config = dict(
    n_layer=13,
    d_model=192,
    n_experts=32,
    experts_per_token=2,
    d_expert=144,
    d_shared_expert=0,
    activation='swiglu',
    moe_layers=[1, 2, 3, 4, 5, 6, 7, 8, 9, 10, 11, 12],
    router_score='softmax',
    normalize_top_k=True,
    routed_scale=1.0,
    balance_loss=0.0134,
    balance_bias=False,
    router_z_loss=0.0001,
    router_noise=0.3,
    n_groups=4,
    groups_per_token=1,
    init_std_router=0.0148,
    lr_router=0.00149,
    vocab_size=32768,
    norm='rmsnorm',
    norm_eps=1e-06,
    tie_embeddings='early',
    optimizer='soap_variant',
    lr=0.00478,
    batch_tokens=32768,
    seq_len=2048,
    train_tokens=283600000,
    steps=8655,
    dataset='wikipedia_en',
)
Below are experts of layer 8 (counted from 0) of a mixture-of-experts language model. Rows are named router (the router's row for the expert), gate (a neuron's input weights, with its number), up (a neuron's input weights, with its number) and show model dimensions 128-191. Each number is 128 + 24 x the weight over its row's rms, rounded and kept within 0 to 255. Numbers have three digits each.
Before each expert's rows: "gets" lists some tokens that make up at least twice as much of what it gets as of all text. This comes from a sample of Wikipedia text that the model never trained on. Tokens count by the router's weight.

# expert 17
gets: " ", " \"", "/", "_{", " #", " $"
router:105077172113156113132127087180140132174137111103087091117090136129117126139086109091171158115130126109118148147092123170144132136096092106110118082109137134129130147119159170136119085105109165
gate0:127093076111153139109112128103112102174157110116099211107120156174120149128083116151121125173149176157110126093133098150162120116103135109121089152133115121122134166166136134105148096120148109
up0:118141172132109162108167159151135144150135133138193099175124142118107163113155108113170112152128128153138134129106107093097143126124124115118112103136105141117120130143102114081109145121119145
gate1:069121085127138163111155092138158143120121125101111153124151118153138135167131133122166119125126126100115122118143118158125169124144094141127158155153145151121092166159175140091097106112126136
up1:134121107094131155128123085168116096098132129145123104118134129150107180151102159140078125082127132123154102111170102125161154134135126101106094161122108120087124150146121138160104126162171178
gate2:120113116142139125109109120115170150156098144103133158112139103173090146143092151137132127094113114161130123103075098097144082112125115171132147168141196118122091139137135149089112146086127136
up2:142149150120124154126140115125150123108115085132114119113093137145143104130143171088120113129100148157130112160128123058160192104109130130134130121114150154120121113118091123130111132127125071
gate3:162109121150106159136176109089131113124147149100151182130149103100146154133105128114111151192118160116112124117161137125152119094097118117153121124111161121112168092092147137095127131162122152
up3:127170093165123089129164141165136142143148147114111098125073172110087110125132126129147092102168111139149177100104102135090135109112158170123133118149116160094165123116150164152099115127107152
gate4:145127148135129059124160158094067105100121102118134149121117122165147113093141119123111124126143132143114122106075109092120155110110137148090070114143143120107129101161124138125134117127152106
up4:135114117110144122071124124131203175125137163101145124133125123106130113110126094115096155138157166150111077165148148145060107128137085084120119139132156184127141131153100137127146134179145160
gate5:131089149132131106146124108128161099146116095135090143127105135136092154106089146116117142132120132134133108107174117120145170105110144114139128107154146092143111113127082124166104131161101130
up5:119130117091080108118146120142108102125157157136120141154132078169125120083124114137113102131157141129099144119120176118113148186110117158096119123145168126133137122107119163110119117087118112
gate6:120135143162131158165153132111120124127120163131161150131070089131096147117075109134137094133129103122145148121154119133162130136164140143119133116124107138155094143127119156072168130106131146
up6:124133125136100142083151205146084092127170126102099090096158134143160149127157155141116177132153077102145155152160178130115111114158165135124134115098143128118158156153147100137134138128127125
gate7:157106093136091085102157148147093122067148128110120133134131102127159124104110144135116107141145131125125131113114158093120139120092086153129138137119112080165130077107124157120120114132096210
up7:152120148116101120127142150135112172161139150128116096120107149095098139125156135131137159129110140154072135148119154094110111116124128135145163105142114117148114141137157176169166145117156140
gate8:143120148074104163087083166110094107165137129112089141156145113166185119123128125150106147125130154123159129159122141098141121117159129113135158102135131131151128159134120175141128130158153158
up8:182105134111126148167129109149149135144159110145146098130142091153107142127109147109158107171130129119113080119109118116112141109150126160126170110130152094151131149150091118149112167154147141
gate9:065155121125107128109102110118102156108092147123138100147134160078136118134080117114130131134135119139128146112067140175151104161114098078126141101131130156128091157148125173138097132148159161
up9:115114089123159143112158114097129128165175178150128141111088111106109124100161138149115136155138091141148111135161181133090170162145093132165117105093144121129117161123112107145134120111140146
gate10:134134140175179146116113090128100157144144154109143152128104124119106115098111091135110107119124125151099103141149146126121168112133105152126130104151117114122173121119122133121171129158122095
up10:134107129125126102131129088132124146141130134119091090078153147113169100089118150150122126121136116141176088134125139136140111121103144135130154143096147136113175089112097083105140152101133186
gate11:122096125168136146078115175108114142153168118137144149131102129124079151124111137141102121141169107153114156124129144145170143151092160121119113149153118141138088151118097148101118130088156170
up11:128171112176164083154144102114162098122120146145138166087127122151165137131123136113098125156131156142156105146103151120138148137128117128139122190144133130126154112129134122123147120132143093
gate12:108151140087115136111109124126148153119110091120178145177130121122128137128078132093081128087122153094094107120093099117095123104142123125114143111154147132173140104096149103090090119124145148
up12:135084073152130114139115137118119097106131152128139157125137130128156186124145142144103176136090149119151107125132161111159155147076161116134105197110156116129074106161096171174178109089149110
gate13:134130093137146103132128168133127104140122087153101147125147139091105139100094116119117130120129110127137160147135103156166152093097125134138129142116110131113171102093154118156118121079107136
up13:105117089119118125128116126132136133119085109088124064125161099143119143138114130096137124111167149153148118137132179124135128169101137122100155146149129127155113129147121134162096148120139104
gate14:144097079125128091137122183078107093164127119098102120118119169136104155119121121145155168145126114137101117101106136113160118098128111115106151125137120135134112131136159137129153120116137104
up14:114132155123093119112144092145153124146111111152132141147130111095123098144160119126128180113210121178161122148111111145099132130164189133128191133134139140115129128146134127140117136119110091
gate15:134131175119110165106160117147141123115118116103136130141157141137182126136120139169106110118133097113100142100109109092139148094072187112107139117133139121099164121146144137156129074133132139
up15:088127165181121128106115152111116130118111118132093143140122139095149121124118119154141080146131167120125107146146119104131123124145159145133134148109149083074075104110148125125107155089132132
gate16:126102168146128148098115117158161119139102125109102104086115146122147130099121141133115145096116138143125080080130103122099112128112092171089130105142083144115144134145099158116117138107189103
up16:159170095137150124151135151109101148152121147112147104200130109147139132149143130152128087159113096146135150129152176091149149134143117121107115119106125108116170122093131134117136114114126085
gate17:103109107115138128167152141134145101139155142118122107150100124100149126176095074118122117121090088155150114138060112129105111078109114128110156123118077137100110134117138129101139152158095115
up17:108114082104143132112117088161162118141137091125138143143099118182128174133155126089135140132131147149143155142161126132120133135092100149170136114120145135130122117119084130150112125083112083
gate18:093150094140105126130135114134144101107139098102121089096118151121094108125150076114131146150108145142105155115123134108124161145102101139129137138148120134140101138166157071144138102154104091
up18:140127113162116129133069159108164147118095098155129128117151171106134118137155111146154128152123159117154105109130088156101112152176134134151104152144144141123102167152166102091122147116127116
gate19:128094129106126165133164138101153159121141145106116165109163146131121148158097144163068099134087143103120157137090169108167156112087126114118146119107121099108152122101145143107158110140128161
up19:149115122086129138119140109153153118125144153113103156131151118131130126157160134144113131089119135127090124156107126138117134127092118158115174097102138120120128187133125102133126119131158138
gate20:130159143139102167124111120113091133117169134112143097069096116129100132132143118156150139153140145114110137133147153133127135167119132097145105136150111155115118102172139153119142122113093123
up20:152140158111123104097104119122097131115161119114087149118131101152115121139136124115128127147177127143122111148137132104158191159090148183129117093096145123084150127146124124140188103178116116
gate21:159120161151126170126119075138171140110182128128112150130131122122149124117093134107114096106141133130131133109086166103150115080122140156106145099102124138106145122123138160155134092158102080
up21:173132096147130162156139127137108117164123156188147170122104133119164141135163122151143125123126129115135132103137081131124140109120132167160122154114117153135115107146120147094114129118116133
gate22:144108142128160140153132166166117120167136129130087131109131167121139126170115118126116169169122136112150112132107104143137139133102116167095076081152136130137173145136100096157108135112119102
up22:137137136189143104132126107131085104132129130122091095151147143126112161133128134128164119144134174101112098089121126119142184112115146139149142170132124119139125111143151088118167158096069119
gate23:124112127156107124105183117073130137084152127121100123183139141107125121159119139153129150102122125134125104111090141075100133095138114129074129132124139112109095161130075108155109094151099126
up23:101156167130143095121136131146139141129111166158131156166133129123145109171126132163076118159118173127137130094129147093163168136089161147126100113108104119141111156152104157137152109118130111
gate24:183152147095126110146132129140149122144130159122115134148085132134117159122113112122098128172122134173125121149088121157118131141124153066120099118126127145145123154136141107148147124120135118
up24:143134163132152098134180139121105152109086113121099114111142162182122115128140125146089114124147136138128142135146123127174133098093091129125148141149125099090127146159153163162150124111164126
gate25:110146128147133164110136120126137132100152189150114146117116161061075128170149104149173126137108171148127136137128116125142133106057150158101108143120089176103150155114131143135124134130068111
up25:149164137135155132172107129120109118117122125116126158086126150142164114161109132137091153133118130125134145123193118098103140091141084140165138095139155150123112158115145137137149110135097147
gate26:152115166095121122113155154098130170144110122158165133116104157137098089085156162102130146100119129081152161109135131093147132075156120120135164114147145129145147156121165128097117146117100143
up26:118166133131156148150135133164113169109101115148129095157130110135148095128122088090107162099165119100119124111103124090142103155167123100105132092136142146091149136115120082144146107138147132
gate27:143119123137131131082145119129095114097119106148147150130131145074100101129183108139133153106127116140081149125121116106146168128141103114124139120120130133165109114090142117143132159125116145
up27:167106135145142106120109080106075136168097166147110157161132131194118138150166132102128142140091104122119135186119137121089131155114142101143126107148149104111131113098103154144112111122132096
gate28:113170154122093148157149130110133101101110122110134122143162143168111060138109133125151171118107109130118135091170130172123140156072100083137136102101114142133089159102126175129165142101162120
up28:122131157141121121148157160105138085125152152073136132111099137132138122130108140148130155158113140126141144134153176093158119094115125136146143124120096121071108132125084124114174159114146091
gate29:101106159094128078095115120115161084165121093145156156139121146160107112117117117157156145120123142134109142141147106125135165160088125118110125117160113108124090132085155142104105107103100096
up29:159156085125114113193156118107072158113102135098134136111148138096114164134129106091134117120118112136155129145103159138109145096172144135160113141101157129153146105144184119147074150139157113
gate30:158114133102116135141113083133148101122133076123129130101130117168142132161164102142119154112101136163157146117131143104152097121089127123124162124128130140141095124109107166094099107139116112
up30:106109177130116117144172139114127159136143125127112086121149133102116130146128153141102154129129151171150152167109151143089160138149146127124154121089150103114163160094131160118106149104121138
gate31:126140166135121148152124160131119137128150134100119147150121140156107136143161138098174080159098157117150140073118078173171134077115178089123091125104146144151170132153152108108125113165099169
up31:111143131109096153110116098170124164135153122111137174140160127112120111120142121107090119115112132113094137149105107132099163117110176107113141063087172142148190111118132124145099127127128174
gate32:121072145131140140166113107145120105111119099119151100118163130155153120111119131147154110176151096139110063143125147133114088137099160111134103144164126158081112098139124153170114123111113155
up32:141052107093146073137163152166138161135098139127113126123105167169137154156132168141101138142128115123115131091126170109132160135114146156122118154110146161135102145128090133135130128112140120
gate33:116150169139136127135100136139156126116140139121171115103146151143108154106148120120116135095150121105095104132086124086177163130113113136101111073105109130107147137097141100092151152104128132
up33:078165106145106128144127152173133097108122166108108080118118171103080138160146091153133132158112134130124144114155129150101133162101126089140132094124156153126131117131151118131121111150109136
gate34:133124127109129105136111130084153116151184108092110181118114111154108135147130109102127150128131088083121161107134114112100145163111152138124132115148149102166106146161115141131084085151131135
up34:080126130114141117121138108154119107115122116123143171110151130186108136117117132117130152108121102076164168162143111142149160141187134134140131120109134119146153148124126152109131094117116134
gate35:086122109130137144084158109123110117135102154145161131126138128120112121166129121113127169127166148122141117130125139192138118136162134109100105125194151105109125129155191110145125113137167097
up35:154099151162133114150147139127144174138108109108126158101136130200162135070135088137112135165143112123123169114134161112135183121125139173095120115139150129151123098117156139108137125164168093
gate36:143129126109105181143123137157198112133126098138113118144093131116140103175113140077098142136069088152156157140129097127108127135132122154123130138123147142153111139105130089099125106133108130
up36:143125135144124148140160063146164153176110139162109119109092127167157126144165112163135124158126113108138110136131147137096151085110138112143104135130142152122130118114119120146153120046088154
gate37:117153106134133139135138135145139158126127132121100110150086118142128129103145098128155101121110146128189101147127136158142132141093166105138126117177182172125144104109063148130141125128130187
up37:089153095151137146112135108146116150137130110151134109080162183126134105112118146126144096089115145118138150118150119115122122140153140119129142137137134154134153173155123093160147119108061131
gate38:181094142082165139118107090074129139079153117136160133144120130143108126109104154139151131146112135154098179116168155111124113142121181141134138107105120127134131151144116116134134088144143111
up38:092190147113094111172119114128129121167129120147147127094135085076113169120146101170165157084136128114116094129130115113093173134141141100134141158119161134111160159112148159151117154144137135
gate39:148110140125123135103105137147143130127087139131122107139118103132120146121138109092136107106110097127141111112135140130152116186063137123119092116139126148109160104108154179124144134096149139
up39:096141064087143138154140137105121118183117146098153140157124131087101146107109107127123157123088145169147148131135124111090146094164157177155072201132137108096152126167139130123122120107138120
gate40:121132148140149158152121100122089074152166152086123105097147139092139140087098115125106094094095110114139141132114133151105115113151148141154124160146128083099119137123117122090092139143119123
up40:134100126103148096134092166125125119145122095155110069134144101130114129169155172168126157108130145144097113152116105139153171122115165139129143157056119120152170142148121101122116110111142129
gate41:142145181135146123147140128139142155125137129133122116096146165094100146107116095169136132123116130160119133116142101084097155102139159118153126155137142129136118168139152133158121089102130150
up41:134137134184106146135120168100205160114112099092126113138161131138126142104191138122127123115111130111128104079132137158100105100132122141134131164118154153130112107151140153103146170118120132
gate42:125134107101145132090112121085148101144107106113151168111156125118090081113108114113125154125110175123101154084126146125118104113103139146151097124130129167075125139131111138134137119134102145
up42:143149115088140127088135120058119138083110096140160137153121094148134108117100120190104099141099148152161141106156095128097162116095098146126136123133099124141080159130144147133139103122101128
gate43:148124119138116147118138167079110114137115107110134050152097116119135136118093161131086179148162161115137124079141170136124124104120137122101171201123113178139116127142147145140129086134124080
up43:150077093084120122125133144109133128125127140091145078130131139096136139100148142148128146126136156127170141143131155147146157155114123106137145153102108143142113090107156181139157128106132118
gate44:158092123126148119145128085143115172116138093116154101118128134120080119136135098059098128125101127103110125157109105114125152131109154112096117065151136122152145150097111109171101141106080120
up44:103168158146104137145146148164139149138158146088135112138145171149125118126117091109106146136118126094083121103127174164099115159107148154106098102127113100152134136156120120125136169129114139
gate45:109136180130114096168140166131114176090151110137137134154123177131116130121150153132120095137103122108077142127114132117085157077114118095106124084135108115158132099088124120129106161153099149
up45:099174129132137158160132134119114132130152152109112113131173123104107130139117097103132156145167084126162071068130166131149127137176134131151103127111151136150154136130122110138138123100143114
gate46:140114135117129159108116132130156111086118069112146131118152168183163121147178114113159131117103104109107151120107117152118130110161132146144109116129128144127112083127155124140115097134129142
up46:108144153146115094138121149155120144137133125145129114081119103077095179111096138152107134150129178123149092149182138109135138102102141114137152139144101129115100165111115132108136134151090126
gate47:087133118097127111107120172153151121105126162143123081086152137115122077113120120155116147142153121150123141083102122089107136143133087125096141077089127117116133098165140111131119118167158127
up47:188181144153120107107106092113091128078165150094145120125138135152134131148120149122119127111155124100116115093151144123123144151109142181136115112054142149146150115141146136097148099100132125
gate48:171117173148141114107129186091121083160177168153078103117122122103144144145089084114105140164120148138139113085136108117112129094108152165138104150150131139140114093132121124119155099096106089
up48:141126155131120134107104174139087127148127114123113134099122103111093111159092125118119178177133127154138149104100124150120133126127135149098136120160149155156088132070139140136143151122117148
gate49:131147090160116126150139147161137150146123159125082104124100068078092086132100110119147126140124127113165134108124124121160181103149156151169116103152128096168102161124129144183134129110160160
up49:140142164145139121159126148135085130162118131100156140128125112134101100154141162119132128150126154126122131105132141119081127106132108153155128111150084145134140132139157143150130112156140103
gate50:131120144178156125113081106133151090194134134140123149145178120130115162125123159152168130118106139128140148145146095098154100115134166144113109096133152113154115104154164137119100150118160121
up50:150106095101129103143098090102114127126075148136131103111160151132130129168160104149159132071119116122107097153147184106117123191126132116113155080135094185131134119138121124151102107145104059
gate51:168140138160116102136124123100156149142068138085137144137105099119087186094104137136156164149120126154137122141113137153119122127117141137122143100124118111099157108143139181148160122141080119
up51:173093165132111109117145097122122109109106126132133111106110094140131134132160108151144124101130106080119095126111148099134138124165127125129103128157157139090132116096115132117136124106168165
gate52:118128139117119126103169113115104142106165085138098141104097145164168139126086133105181100128144104134122104143099136118098121083153089111146122175152145126103167141086149124139096167144101112
up52:118142123095159124101144100121118119148092114128128147106110156134111160130086119111129096151106113105075099137090146125101101137127122095136156080175136121099161134074157083131116175129114148
gate53:091147141133103134117109148097126083121122156129098110069131152097102139108141161162163129157141143095114074101109167187162140143112118173137115146101086168131100113157114119166158175184142108
up53:135161145148123174084085115134125117100143135141112121162135115097097127117132123151142162141129076145123125105134162155131121147126117150143128099180106115118074121140097088109162102108139160
gate54:158084121162099129093132148126140157118131119144071145104138131161147134146132102117161139109129109092168103112125147121155138099141159099086165151128133118112153161141157115179098115123121143
up54:148113101108129132136153121158119177150107069085108141120140194140174146128117149161129177098117100117139134115146136147115130102153119142114128129118170116147093129149136124143108155168109084
gate55:171140159125125146107134109158126141118082087135134119112123154162175103107122124136127157108142136135146124081123133116146117157063091143138124120159127136161101135125106136118141080093165139
up55:178114189123096089149147119104156112141122134101102080146135140157143126129097122115126138120085105144134138100124126149125103137100133123052144113114103125106115114129111101150099120107124122
gate56:184130122093086100121129140133094143098164084149113142104154131120170170148115129108143133130126116126163120135087121165119115138134058078110124151111148149102111130151125172130074124129106147
up56:129173152139129140130111184156061139115132085126125146123088101106150107129085115117167117108118155126130133131151131056127194060080124165130119144110134158133174160111124144140115153112131119
gate57:077126142143136174127171123129146159111159123133135144116121111120122125168117093116135115129136112183104139073121104135119104106147143080108091149174140127170096156137101139158170115121118147
up57:120076134141146174135103078126097103129123157153136174164129125099142103121118125107123129119146166118144136137140145140135147155196094156125125134095123089097150151120133123119081093158133153
gate58:090110105141138144139086091189094120146130086104153138052088145120110132136109140150090117148156146139107117104126093143116168116120121130114136114130080106142127139112133157086094085120098136
up58:082126107162146106122152145162095153114172099087134142128093124111079158123128108100137131109128095092160075130122169160106134056147127109162162157170124129150087146116155135136144131143153149
gate59:139104153117148132111136066147094153114133133104094142125131144113128134148121135148140105101125131081143121091124093106147126180105167183111121070119078113153123089140125101102112099132118145
up59:125101110067112183119123133129146146127168167169112109143132120146148135111100155093150117122154151142141110140105086144107171131150159118120084114124063132137122066174135131102112112142158140
gate60:138117095103172134126116076133185120138118165155126172114133158158138141135088106108114100136114132187141120149131159119126100091122164145145070114136131121092115128141173142077107094120161111
up60:079101116060129126124127158121145119113058136130155113139148195103112140161116107117184138090132123134127102155106156161102115143097140115144119145129129142145143143125158166154147170147103133
gate61:136114133150153164087114127107121120121142073145118119104106123184123121134130105124137147114135140129131133099154110131106127142144149130105184098108143119133114115166102157093126104101101113
up61:080133126155145119104143149160152101147108131090121117128122139108174169150133069118160158144125092121127111127170132141120142159109130106068080144107143147170162147144161119096138135135144154
gate62:156147148115120122148169104117106155133143141120109142133109138126175132106084112106136099118131122131161127129115113128144128106134118127128144158090170124095071118145142108106130109140114106
up62:110122129111180104157169111147121090100127129146124131142072165109101166135116178137098122132134157138131122139124135114138146151145091151102115147116123136156082145166109123192125108087134169
gate63:094160184116147125128164145117166148121139093130129110114147089117085071117124129123141190055082098109089169101151142114115122129120114126120094167148115132113092100120123139175129104120170141
up63:123143139172129142124153116119128147114151114159164102149119141170141091108135097158142109139114112106162148140112146121091113174148102139134101155166143158159134176128081157139146154128129131
gate64:147107120143159091145161118107136117126116125133112138139111167135142142123078165166107110079154178116106104134117123137166163091096143155137111149113124116143120118131139169123132103082168102
up64:145148164133166163142125171139158153135133163104097140131109163111101110128106110078133091130173114128105177106150115154139143113107143147137134122110094114094125126128122099093106098086137203
gate65:111112134173116140115162099102121168124126096112101099134150106133175178074104190107116152132139113165154133152150107110119099131118104133108155125130147143155151129098165139135122150089153140
up65:158106118127111114102149160061123098140143099120131123115119142129125120114143185109142125166121109118125115158129086131164116121122100130144134141145123121141149159114180130135104125099135130
gate66:128165150114138148150107134091136127117139095133141117162104182104132132132114142153112130188133121149118115145106116189130122124122161131086103108094123161082123129095183123131089143158141122
up66:172101178143107154127178104158141101153115120145116097160146109136113130104101111143120144127113115144091106118080116132129132172104086143093144095124133147096094128093091082126119106127102074
gate67:111146151147153169123110123109092103152144123133121150117103121126131196130107170137141119147155127131142123144107099134168119148082133104109170108120100106084118103152157184155133154103145099
up67:132135093149102136112087140143152114148084089126147143151113135141138170095125167122120134130094165134137105158149123133131125155111103113133113130165157151156128119107128120113081115134120108
gate68:149160107094147119125142132146165137104069147156131131115142160095128106123109113117112120163088148148153134132120163182153147162121116113138118153082133139156126101114109104097108133088155123
up68:134148078100122124137108122153135131135176141184098115123126133095154112091136158124148116159095152092088122135135149137123101127111156161132114135125142151143131130080102147132149114100149085
gate69:146143153127127143116149116140132140154167131116130117089140143114110095139119088098149107154120098113097118123124151158106152156123153139140114124106099170102118123148139146134134142139084126
up69:114136179195130179128096120129134158198181184107088105137104107104127128102115140133118150149111133137169127147193138148106142077117128166104127129137134117111115128161096124131130097157132130
gate70:153144125152163145135144124106137122153141117134155156094090129094131186087107160126133148135143096094127131135125161055131138149096121130146140140125119158124117101140155133142115119169115151
up70:170106106097145076124143098157149126135143092148133144130146128093146145138107146155152128144128150142146138155168124155111134107086171144099123076180195085110097160094156125120107132143115113
gate71:117127136180118122144094096141125138158128120118159128090133168117071122098154105122130150125121125148126125173090161117155103129092130118108113128137142161156187151133127149124110121145122164
up71:154105135137135111128149156144147121143092162106102132136119103151127097139133121150151132090104147134079131163143143090167118109140156162139165112122122107137155090121118178147134131150147126
gate72:117109102122149113115138125125123162102160155140100069103077111112160147078121138122115099073124135095124109146079108156142145147122125130136097113130113127132121110116129103158126131165121151
up72:109095123111147187075138112126152072159170132121127125121121164161139149110119127119106123114105166093101130126159098111130129133125133124124105128180115097118162125102158152118150094113142148
gate73:109169168140156156139176155130171157111138129107154124150173141142140069096123096135117138100117112133110159086132154111146144107102113136132084126127158125074074136174101156103155111102114132
up73:135127161147142129083150117092130131098113120098161133122139124107148070121107136164131145090118129150133137117118088131122153079075067145094163134101148132098099172124095149183122134098122120
gate74:168138101111128134110163118159139151125145134140123097113147132108182142110165106110151123089113109157124116142115138157147117123115126120119171172106102122118118204092128108164071131123099139
up74:119104131154126117165111114117112108128079126131120120131121125160126130115186147175117162146138136120165124131162119116083136119146121147148139155114188166137124154136123143115095189145083098
gate75:117119172126109097099147120109134165152145100116087127159141110127083169085160093105126145158121136104153092163150149165125141145115160074164129106156131147108077113142176167138170159107134124
up75:114112134113135127140137114087108148097134108177097133096121116083101129147136148108112186143163124118128171117131125078151113125118153101083149123116079123136105155119122099114164092123133130
gate76:155118144141122119094132113147126118095164129141111167162096116117112112160120115122134143111116115181086138159161129146128128104144163122115112130154102100096129118134077120132110121091136161
up76:090134146120118158145123184140112117160067102132117077095127105145147151142140180132159160113162143101193142080127110134094091154182124156161114183118109140130143098145152101146169157147113142
gate77:155110121169132124146130122129143127127066094109118114116085138117068182120180105098169108112110142125111097124129150175113103132130133136179143134082133143135112163157129137125096170118104175
up77:170096143159159124106086108130106109147093108123143125093166083092109140134123115117125148142133135164134142140080117156134143127102137133134103169145125125128111171122141123102131163101095140
gate78:092173146121117119115160145112154148143123152119122178113120094123138132123137155155117121146120159136150111123059097161128157114146123108092140113141175144120114153087136158092162144166121151
up78:103135152151106103149101119126146131093107134143123154094142107136152132136134110165092091119104109158103184121179146125153152131102110131132163173157098129100137128138124113105153111131069100
gate79:148079145119117100147128135126143150096141154129121165113155138136175087146080110169090189142120139131146161165079113116122115122116139129127121096127085144136128129132133105134145117160135112
up79:132160158119109099155125155143095129124170113075110099142130109098116108095156141150175191115070103141115113127136116145124161117155132171172156110108092141131107142135096147139116116160128166
gate80:114119145116125164145117147131144129151112149147120066143113176123096121122109074105114176160137136093154165166090104143156118118111109125119149112087138144125146111134146119155139117153131083
up80:162135084115153154127156109167127103110149135142170141149131108183143111169102137117122116160156142142153139116088115168141158112113160128133109140108126089087111130128137144137153159123139128
gate81:125160102109139097121119111116119126113133149107105138163095132127139147137102123083125109145084128196144108162142138119166124135107125143126126151115138087100131114125137151120131150185126152
up81:179107165144173138157142079135106072145100119147159096113097169165103121101114084147133126105154124125127137103140136158144132144134179091154120100119134120145112168138166106064165134110137140
gate82:140085156123142177130120157124146153157180106140123088152130135093113110099097140110115097132069099109159135148129135144146122092062125116132145072133128141094120143136086147127093140112128134
up82:121145138119114106154142124113089127159136108119110103157156092161147171125128116157149139085155153136151106184175096096127114157181125103103137170110156120137132114101170138136182094153138111
gate83:112098166099099114113159128123146090124108152128109115100144143155130137196155115159142099097118127104092156109111089124118134154101127181110138068139113129127106131149183123123141096098191089
up83:127102083153134139127133145119090086136157113130138152161099146129124120124179148130136104143156137110146147201152159122126127131126141159139184169155117156137161153111138157069110147140123157
gate84:121151139144140133141097122108123137098120162081098095114128149150145106132135089099085071154091136125077157166105139097155133142087100110136088124136125139152131123118093126128132115130074153
up84:097118165137106133079167145131180113128138133141154140106112145134104141146162157141076117113087168119123162135144137141098135120120094144117098167154154127145139157136139160084136122146119109
gate85:075138139126106161133146168089126110142125116121151126135132118107119108147121157170134183110102158150083154123117139126079091114076156135115103133134127121141140165091108150105152091075118139
up85:133114122131131107126121126136096107151113140104121156109112075189120131167115170086115140132137118166118120121139121149115142125110084154106142123131167139108116124167146175118122148133151144
gate86:115160175148096144172125146143132136109130123121105148121120155139122090139145149134146133138125104116132174142113076140075157122141143130127120101124155123169160175104110141142122162110153107
up86:162153115100144190106150098152104149140151142160140094109115139105133128146124120131142162156117105116163150104064123150145103153152133096133103080158128133159171121134130124122117154147109121
gate87:134112145088151134114137115125154128157152115108121123106146171176123113143110105108117107119107104118148097125136158121120128133106097111135114129148155129091137145137122090159154118120140108
up87:102149141097117169161145106148108108171186115105136101084161146115126083145148096148117119106130077071106109127128130142148112119122137099144070117169129141135089177109113118153154106096116083
gate88:084141129124132135130124157103095152117120087141107131119137108131096102147113147158106119173123170088128120157072127176140086122126151142118129119099135124126144132105148123082114100152136097
up88:155150176112120121144095123136158103144148090155144139105130140129135102086156135073161131108143117162152171126161132105103125112167096109154098135117167133101119140140123120118152171148122128
gate89:098100105146108181152112104158118107110161156160103124114165150080173156144140134140134124097123111165101166136150101133126089158129128125121125141136160161090127173162124119120121121101123159
up89:127134092133107143120102191145130136141118164143127105140102173137157108149144140130141110128139109116122081123134113147112132172143139133079121126121177164116111127136127134128125139106082146
gate90:183140128096125085104116125133120131075145139185150142103113146150133131176104147113126143135134117147094146155136134109121080165102164067102156084129109124172153144115151118143105152185134113
up90:136110122166136119082150132151135144130112139122134129113179131125117117163132089063120081139120160094117160153157150163132145145089104097134178141093137110097134118161147139104107116141119147
gate91:103110139127136113134089106150142132121114147099116142123113130146148128111121130105146139121107126146086127096118135128100141065129143170125116150145200170122164134156111128130144173139122116
up91:120071148136121149134100110177150142144114108140114099163128167150136114088116162126114179141139138119102131097120132146127095147113099128136118128121185111161146094172122110089140139145082126
gate92:126113157125158163146155056110152093151119103157119100114117153073106119098121086125159145092094126125116104123136148118113096132077128132132143121152119090122119129167109162169118123144136148
up92:106104130125137117144155108125164114152132173149149179101099107147140151107099133165121117136131167150129142129161187116109182139140105163106130122187134101138153096180137124153147101148130128
gate93:098163121120107134101112147097110120117168125130135130139121161116106125174150132116119165161134106154123140142156116115173108094119107095160128106097094097154144121065146103075133141145126161
up93:130103078131083139138145102120125107111162138160113119113149134153137124194154135116181119167130086086106125112147166154147095129140152091110094127125153138133149133087087120149133160117101140
gate94:148134150160128167091142121133110088150134075133148133083110119102141118102143166117124140087127158164096108173135104112146176153098131123124126135114125145080113128124127133101122131098116138
up94:158097084109128124147133143140115139126088125098114132099178054159137142122068110153119128131132148125134150112112108108157113092101092128146123131131125110117115131154173097119153128118146135
gate95:141141145118155126098099098125161112118095126185134134092113086099089137160121121145113146110131159133104162117104150168180113092122085110109119132158161164141143137133181156106152124132127156
up95:165143150159155151112121144116081152143120102153119128115128148141150116093137126104106094123108133107145184129075155090128091089117107160146133119137132144080144140143160092148103115161093129
gate96:156155125121120105129107125138145150180163111136155137109151128125082136155163151107106114114182164084118110118119141146122144125124145155086124143066095145177107152118122146153152148137126173
up96:129155083118147156087109132138146139126121119111158124153122141071103139121121131083092116114126129171134161156159113135151175097110138143105140130136103114111141125139156112115104136091098091
gate97:139127137128118095109096126144147136125121121112080150139087103115130106095101145107142156136120175102088114123069117127121128147078146169157158122152159137079110111103170166124123106117143179
up97:109121183114139138114093121113151123156109124105101138103134085148118126158103133103111104147125153089107128125118128127138101107124144137155087146112161123099146101148120153127116150079163125
gate98:080134107143101142122125134131152134156118127100117104100153120103093151134134097116154120156145105150098065137133158155130152138103103118145142126115143173138147139114133155146088153124164145
up98:109142159112192151132167118152156131123161131126105126128160097120118180110157113113117098115110128142098125149084128088135176134165089124144134110078124140124144106129165152120129153145123105
gate99:137098142133131168167102110135139124203158092106112141145118078065129095098098117120144178131178129103142136127169141137113147133160167125148149153087162123121136096152113116115112129125098121
up99:094165087103148110110137170138136140135120139066150095149118177110104126104114120131119085114101108143149132173133134126109120134124111146107115136108095136108122147116129168133117119106148078